Weights of a small mixture-of-experts language model, trained from scratch on English Wikipedia.
Size: 9 layers, width 320.
Experts: 16 experts in each of 9 layers, 1 pick a token, a sigmoid router.
Below are experts of layer 3 (counted from 0) of a mixture-of-experts language model. Rows are named router (the router's row for the expert), up (a neuron's input weights, with its number), down (a neuron's output weights, with its number) and show model dimensions 120-159. Each number is 500 + 40 x the weight over its row's rms, rounded and kept within 0 to 999. Numbers have three digits each.
Before each expert's rows: "mostly gets" lists some tokens that are sent to it at least half of the time; "comes after" lists some tokens at least twice as common just before its tokens as in all text. This comes from a sample of Wikipedia text that the model never trained on. Tokens count by the router's weight.

# expert 10
mostly gets: " =", " ==", "==See also==", "=", " place | ", ") ="
comes after: "\n\n", "\n", "-", "==", "==See also==", "|"
router:531541535478494483542482520474540496532554528532442456481496497453524542457480476451494491499458506475551526444520486460
up154:476509497560508440502497531493495491451490459521429499527534502474544437468483515509523461511523501575451465493442448541
down154:499488544588459512574474461444542361407487556450501553489503537489542520450501567562503497497476447545465508447520501550
up155:453570499417483473484543508537496478484506600584431465492554536504456544507472498517466475493477412496552525525511512478
down155:468512490468514484487379481483452549450508496538486442513457541539531454443469432480522500508441454560483477571504562512
up156:492507565510555475536468424518472541524495523460491547543446473496530516524518417542471486525513544488555494548546488496
down156:506533503578478433552479537567461491528456506478441495559477496428496464544526463434530494465510469495523486544532578531
up157:491473458437465499502381557435455468463548461550469505492498477517421405490467440557489468470587547524487472470496478450
down157:494486447500519585528524476521499559550573553503464470523441448453476534526496529459549536485523515511488537470548474503
up158:472470497466473512469574507429496566490513471462469496466485480474512468538545492489483544503432565496487398450445547520
down158:499457522521526498487514509522481550514517523570482572465494460483435443551526457489434493463563525471518501435502550544
up159:530465499552368535451481515498491527512522578462484451462474454513510418393553501486497495476518526527497510446569461553
down159:458532508554510463439509521514510487537444472449445474482442537462519439523486501442539514447509463540470535504524466616
up160:543487511515475453489522475495515518583486479439495473558441477506452523511484512616469490595497512430467508509491554489
down160:531454475526562501474489512499475489577458432442467530533484462436574508531603452552463491483515445492404468418486521477
up161:509516515434426565556487537517465571575450535456478438550538571515439499477478444555478494483496451517494548531535473469
down161:499492470603471552557500568478565521519441516553492530512502484601517509525606481466518528513484511506478532485488448466
up162:496510510538484567442512517516535525498411533472510486543536507483473476483461494521508458518518440479516519501528552475
down162:581475516567517519549428405433558550508483484477494502500520487507504449459554460544498476520517437544460454442432490481
up163:478492589534520505478504498475513509517568508464468472588524519481453504482549477536540449538453442504583520464554500516
down163:522473513491480551439585545530550509449558474523482496524493595519490490523502467529516450575519516468586489443511494496
up164:547493536521532485493438482484447478492536543574499544473467528544500537476526550423503516483479536537531525516508445518
down164:412430508488452514497518411504489456520545523514468558413473518462497521477461450482508469547488499517568502448519519449
up165:572580547530434567502518531522513564500624497453507517479563518418537433454505477499490509503513530511511466506452510507
down165:551509551515499520562490510568541535523535588437503532540515466532565469486497503481511494502541532443535494510480496490
up166:496546441540555436561469514597575466516485525489521530421504481538536520497480528464536505476487547514447518495491511553
down166:524555544508444476457523495494513440452478551549514505486520453468540499530591444467520505454454538503485544541556536523
up167:555504538526558543552473436506508528477487427480499475504457481461480479573539467519458409538472450547493527477522507487
down167:492460539509511480442506463545440473483470437432477461512480470500442535550485507527516494514514461507466464573467493528
up168:503466509467516516529493633493411450520443537512486555525494468504512489504515481563512476472516466518413488425484445446
down168:512541493479487469580452502453442461540516545470491481492539529501539443450521441584493502515463545549503470460487452497
up169:438552537538544490507431528512455542574527526499500483548541462490513459519594541424502463445523483476459453503532503495
down169:473499416556521562484435520510497517474503521480475494471521494484496511463487532489431495540526479481515408547433502478
up170:444560554456475528543498541528510459530520477588498518512501441437533504459534512590502396520519502526495462526514456495
down170:432474431483482472500483438530383466470480504511460526559506468482625524551529531534503519472541545533494522500442401532

# expert 15
mostly gets: " Congress", " son", " County", " family", " governor", " prison"
comes after: " the", " of the", " The", " in the", ", the", "The"
router:458513577459512458482562532473445526443486507450543478495485445508532496490542488495595540511481486569504474499501539476
up0:562457430561473475463537498525510451498526454462404510537450514504453497480427536524588555450456455538489435557478475512
down0:494478478493493443415534543499499468464528437540445398520525471460490446490527493494569528583507460499475431528498405553
up1:536446426500516501454544512492503444544532491537488567468476429436575511520552533401497465480491507540514445457463473491
down1:507489488530480492482508500553518493571507500442502461501471505480466513432458499488511512520454474425450521416542428567
up2:492487534402516545483495468516418470508506545436519546487530424459504496465579527485409434485507532433484563483599551395
down2:437525480547527425436479546550506509514423532493482554460448483544559490514484477546506516580434472508479477471523493564
up3:501500500488530508493509557367455488457451495592474532494467449483454475539538545502490475500521537462507471506441500529
down3:465503439535517448529416507446497426508519526526528535450490508530528568528444521527476488418477568493420567571514445545
up4:495586531483522487551474460539518512530598438604541497497459482497456504490484557435481493478477481490470500485516430499
down4:427514510508573487520467506399502531405511474565489584513461481525511477511470498513386550529508494505434505392461515511
up5:557486524526509488530524483488584584529520487539523471468452524527528496440475563508509525505539523497467560505546552530
down5:519519521471584509515504510485506543511489533514509452423540511510475450491480575484511556518501540484515468445448586437
up6:488506492500504458496514542552504538531525513560447513540463442469487500475512510599527548536462440503608517510500436582
down6:588494522556529521486465519508563483516530527541462548611573403478509445552521445534529513520461529447497478494509542504
up7:540525505399532430516555552578468531495484536461516493597539572482500509558520530484526521489482513513567461520446491536
down7:543473534491528404463518522520430497460505501516509543411489559465516513544485555504505493474510491506492492521484488523
up8:525509465446484520492536482500542446482479511550562582565551480445506469453556444495510533505529499543498526404513459480
down8:585478461486513536465505493512582452472464506378501500567421485498497430469559516446494540513435470495437464480524490502
up9:494517546436553399441433444488475438437508475422515446475544475443535524490523569462476484479501538498538475553535529467
down9:493443534472539518515513493492488497502477510518449551529576467516501611586568491517444481530506511432433513402513569510
up10:423505494536498491494460508504429560496420454545526481476466430582496522476539489502490487473563508476513495514505550474
down10:485503513432503438545516493538537452481550388559564460577510476487506409469545430458485482520543486441518539490430458519
up11:458517580465469475411486487486483530460507504512518527406490471504501471545501463517527509509507514454553521499476531493
down11:520500464614549478488540527537433519470499513533419504506493466523531532548444505486481444488551543488489481481513516433
up12:484446484523449546472486508538492467473583485489505538471519490449489536463504551507454486401514492519479488456500546469
down12:476448616502516512474523523503557544501585558491498503537508484537500475494463397413435471510515455509529485462571499513
up13:471464504516478515437523524611532481449491537507580495588484518522489531507500500377513467459562474559542462477483554531
down13:526527495482521552513525555521507510515460597474337510457540529515547550517522484523556463529483486528501479552530452547
up14:508448514517479496520513517584442466543567569452505584463489487523465555479489511563573471422462453503493586522405475528
down14:472434450496489396562513486541499451528484556510543508548437485516477507413487486477497475501537455577519431459488469411
up15:541449487504529441461431489522494537430523500528522491514533485464455420611470468453519528496478494503485510565593444498
down15:489469447507539462481489512468467491437580465472451528542480547472501503509485574602474467550540528558442511492513545546
up16:519466467533580547500499503497578434523482469447607522454399496469496473499542465512496475491554556444493535468570552513
down16:549560527537509487536513527476560455525531459541501502587503446441515504458569488499493558535548475551506496544575475462

# expert 13
mostly gets: "1", "2", ":", "0", "11", "786"
comes after: "| ", ", ", " | ", "–", " in ", " ("
router:532536490552507401572584490471487474539500491511495448460549484488476554517450560516480438538430514445569485460481493506
up0:416568604485453420498521461502445510495511546486486538550468468553510472486477503460529440514459566457535514492508492498
down0:516523486518543548448480497491504515530532530508557507465474498504566435471503510533498518480481482501547567506498494526
up1:494551541480494462456536564480515534486451514497517466462465445522488429434510513495505461506561481506514461544514527489
down1:504562541515576472440487495560506498493599472547512558454481505532492550516553463513525483461458500530490514451481435471
up2:548503493447489526485536487512473480538403514518523433494553530466527462463495411511451511528501450440465535458505469491
down2:473457456493549454484501434479414505415490434493467557533499484449564521598497544459431499473486544416359535537493488540
up3:500506493496477498500454516486516501535486475502524504533461560508570471497396504531572519560529520620513463507508483533
down3:457452458405463532500493551573493519524469480489506455477508427508497504495524468515526490499505350487562502525500535503
up4:548540535523511498466585488476428505493542494491461492566586489447463494497459485475473442532471562545514521528493582582
down4:529500512461490487498401567526547478478443464520454504501503461521588557560509471489509502462477495524523521509544575453
up5:520514440500478557488510457496505450478471492537521501527517532434566531449441470510493453510463440499605573460459474488
down5:497479533488430537496406532425516528568432578543391472527525508487475469482547524525466478484510539495467549511483477525
up6:489436477498529473405553486548431481500485509530506406564483434475497479418476472451467482472444493485526495495542473499
down6:481572504515488576522435484549480459478557525540501565505566451437440483444476447532470503454502506479459502466491468538
up7:534477488559490541464550472474551471485438441418463544572524514495516471524489545528485499493488476549555457478551517531
down7:456522530517515532525491532493569482446494511518500546452546532472484590453502462512508525503536494515377504485558444499
up8:437527453559491473497486527481533462476452537474468553458463555462559448555462485432445544465523449523506471504447502516
down8:407514527451446501514463498479503494509456534522495480487476522531413490573499560473446517504465503580420537485446535490
up9:532491523560534492576512488489505528480441428553583505487488498525443487504480462520515554515457478511407506524380482497
down9:452469511571505479497431507474493534462492524512483508477491510493502545464476480619453494578512485517520494511570503526
up10:529476459509440523463508487497524469521538471532528507423502495462452510480429455465489496419461442499537527553454518489
down10:481540531513504521478409544521493517460526511483467471582551465505460515448550481503553426561553441449428522529540537495
up11:536484522486433534445477471443519522447486500518552446568492483476538476484526448463478424459478420499496561499537507494
down11:472485490440518570429438445469430490415472577444461485560502518556492555499457564511548536513464523535537536422551544481
up12:490419474546505483569537492475481476513512486540460432514490474415479545528508500471501462544508561534475532529433450513
down12:458498518535494503443544474495500485427513529497519539502455455495548464460465511533486465410529545393464468483474506479
up13:493464506440543586520582559527545416461421499564516520538491496520470504532492483470438516505496548480530570474529562559
down13:532525492478456525554423479486510489515493457514510450485457504418501488440527526511471511487540556472512518512395446552
up14:492515483511465505457487485487473487475481510479560469501498458450494470504437488488438470410569459521476618535514435543
down14:475460460469536517479550471431536497479442526536489488562472458522479466413535507522493549491519518508497537477550464502
up15:455488550498538464567509442451515543533489484555512448451505500524543503489507591465584515498531539466448529444539494493
down15:469486490585428502457490544406459424469523502399524456571447471562481530561554447494507526498492485471518517530559531548
up16:538539494491457550558487485466596429513504561488484490519495442423469523534518450546516394540480471557503500479487458481
down16:563493444502527514430503524607496473498551517542532527503485464498450498499534530573481560495458445531459510516451530495

# expert 4
mostly gets: "%", " million", "% | ", " his", " km", " her"
comes after: ".", ",", "′", "0", "5", "9"
router:530541569452455508518515591538517487515510476506480470524514480468526432537469514420553549503418576496469481539448541526
up0:476517500536495485441511564475413530448480501545452478515502478539474454529507520528484514566509548523461473451591442497
down0:507520483510472546506481495501506492552503506447529477511594560539562491440402409488515539585472473444511528479454529593
up1:514445493471549471550514492473511480472435528407512465457503527430485421413512499516567427416451484506454507447416560501
down1:520547555535519510481525491467494565488467500502476546544486530445515517397532549497479424463481528484453469516488551523
up2:533546546554522526501518447540468524520472568493458451509522472520510479523505564513452453499404453572608468531473514566
down2:470498490565435483449479484490506495497492455436488540492529502489532497511525577497515511493535467481501468519506527510
up3:549484599471575501436540392481537488492530422536526513495548474597465460559501501464464494535472469454519535499506510582
down3:537466499476467516470556479489498501479466455532503477535505490519461471512538507493492496521478535535529424479460460477
up4:503532483496508536521616492543502510469462530484510423494462470548510495512443494476537566502515515506528537504519478507
down4:587509506499557553475511529420499464519524502467537518477435483466449524497527473512427448511492541487548500491527487493
up5:554514476563418502520460535487594501510485488525460505439532480512492537546481524506576521533488606479520436532601530510
down5:485489460531518495579467523539471546499484496496569468509522464492452579477523443454477465399512494506609493563532456472
up6:469512484523405489471414520560481437521473500527444535520519454468459464536509545440565522500425510512422474550448496526
down6:487486509484459501537497476486518511588516553529507504509506546468445569527429461484469545497589524566534503523465468462
up7:450593521480533522487545491488525454484536498503454524474507516528449510500486517505441545485472541505454428508465482557
down7:489437462441604573547487454532523456471493488521430507554513638457486545522449469425564474481484487449488523571493490531
up8:515495518521551519530491539461556483549485481480471558426460508468497503458458468494432513442422518526465513440527498543
down8:496546471491437560511441497469534474430557504506528505514486567466447506389606549459503400505536495551456447517554523456
up9:504585549492439530469489590507509550457529513490474530589417460500420530439510522490460564534515560480473535551457538518
down9:450491486508521408385482473500504522505527475471528548496519424551426544535450487562481443506519541462480510532559526505
up10:477448488499520501449505473438482485482508478517511524469480433466558449475569489552560478532505554491466494557492548502
down10:455491528529569517524483494478553568562478514524509491541469469521516523526444490571469532481479479487483535437574461496
up11:605450493513522569574523523503534461485526499496510477550513538508467570463535525527551516425449589488512441508504516538
down11:500582479454485497480526415516508481542486509525496512435493480509403500492559467492544466508494498584474533493531501506
up12:449484511471476545540486462522485517609606487478505545543466523524484449503538487428505460461453539478466493484536529529
down12:453466488515507519475499457546452495549567485465472469423482486417567510561525455500514442507521495526539450504540506549
up13:524499493454548494570485466504523479496547436451531526550486506485535466475439486506538540498485566516447426486493503581
down13:498497609545504490517491486514478510465469475534498477490543497504490478468536555502502561488469551482531468499507471461
up14:557503372463449537411468532477442530572516460491407534536438511467537466489459462495501569427540544505541530505486507505
down14:480481533471511512411528502545457561583475503488438536598485474528532513488508497468535514504486545498439526515523534494
up15:522492447526444510474620499472468502497508452476537410493538493457427517469489550467526525465456561517524527438551555485
down15:542554486547531430499520484541489444509532448473516462506546483468490458480514519476478528508514521482489490540493485518
up16:475518510522421425502470562449472452510546488475494512476506464448467533486517524500528521454589511508514474473451457478
down16:492515534529474503614488485543529463485498517463502508522524445430454484501586497477512544506523452522530495458505510507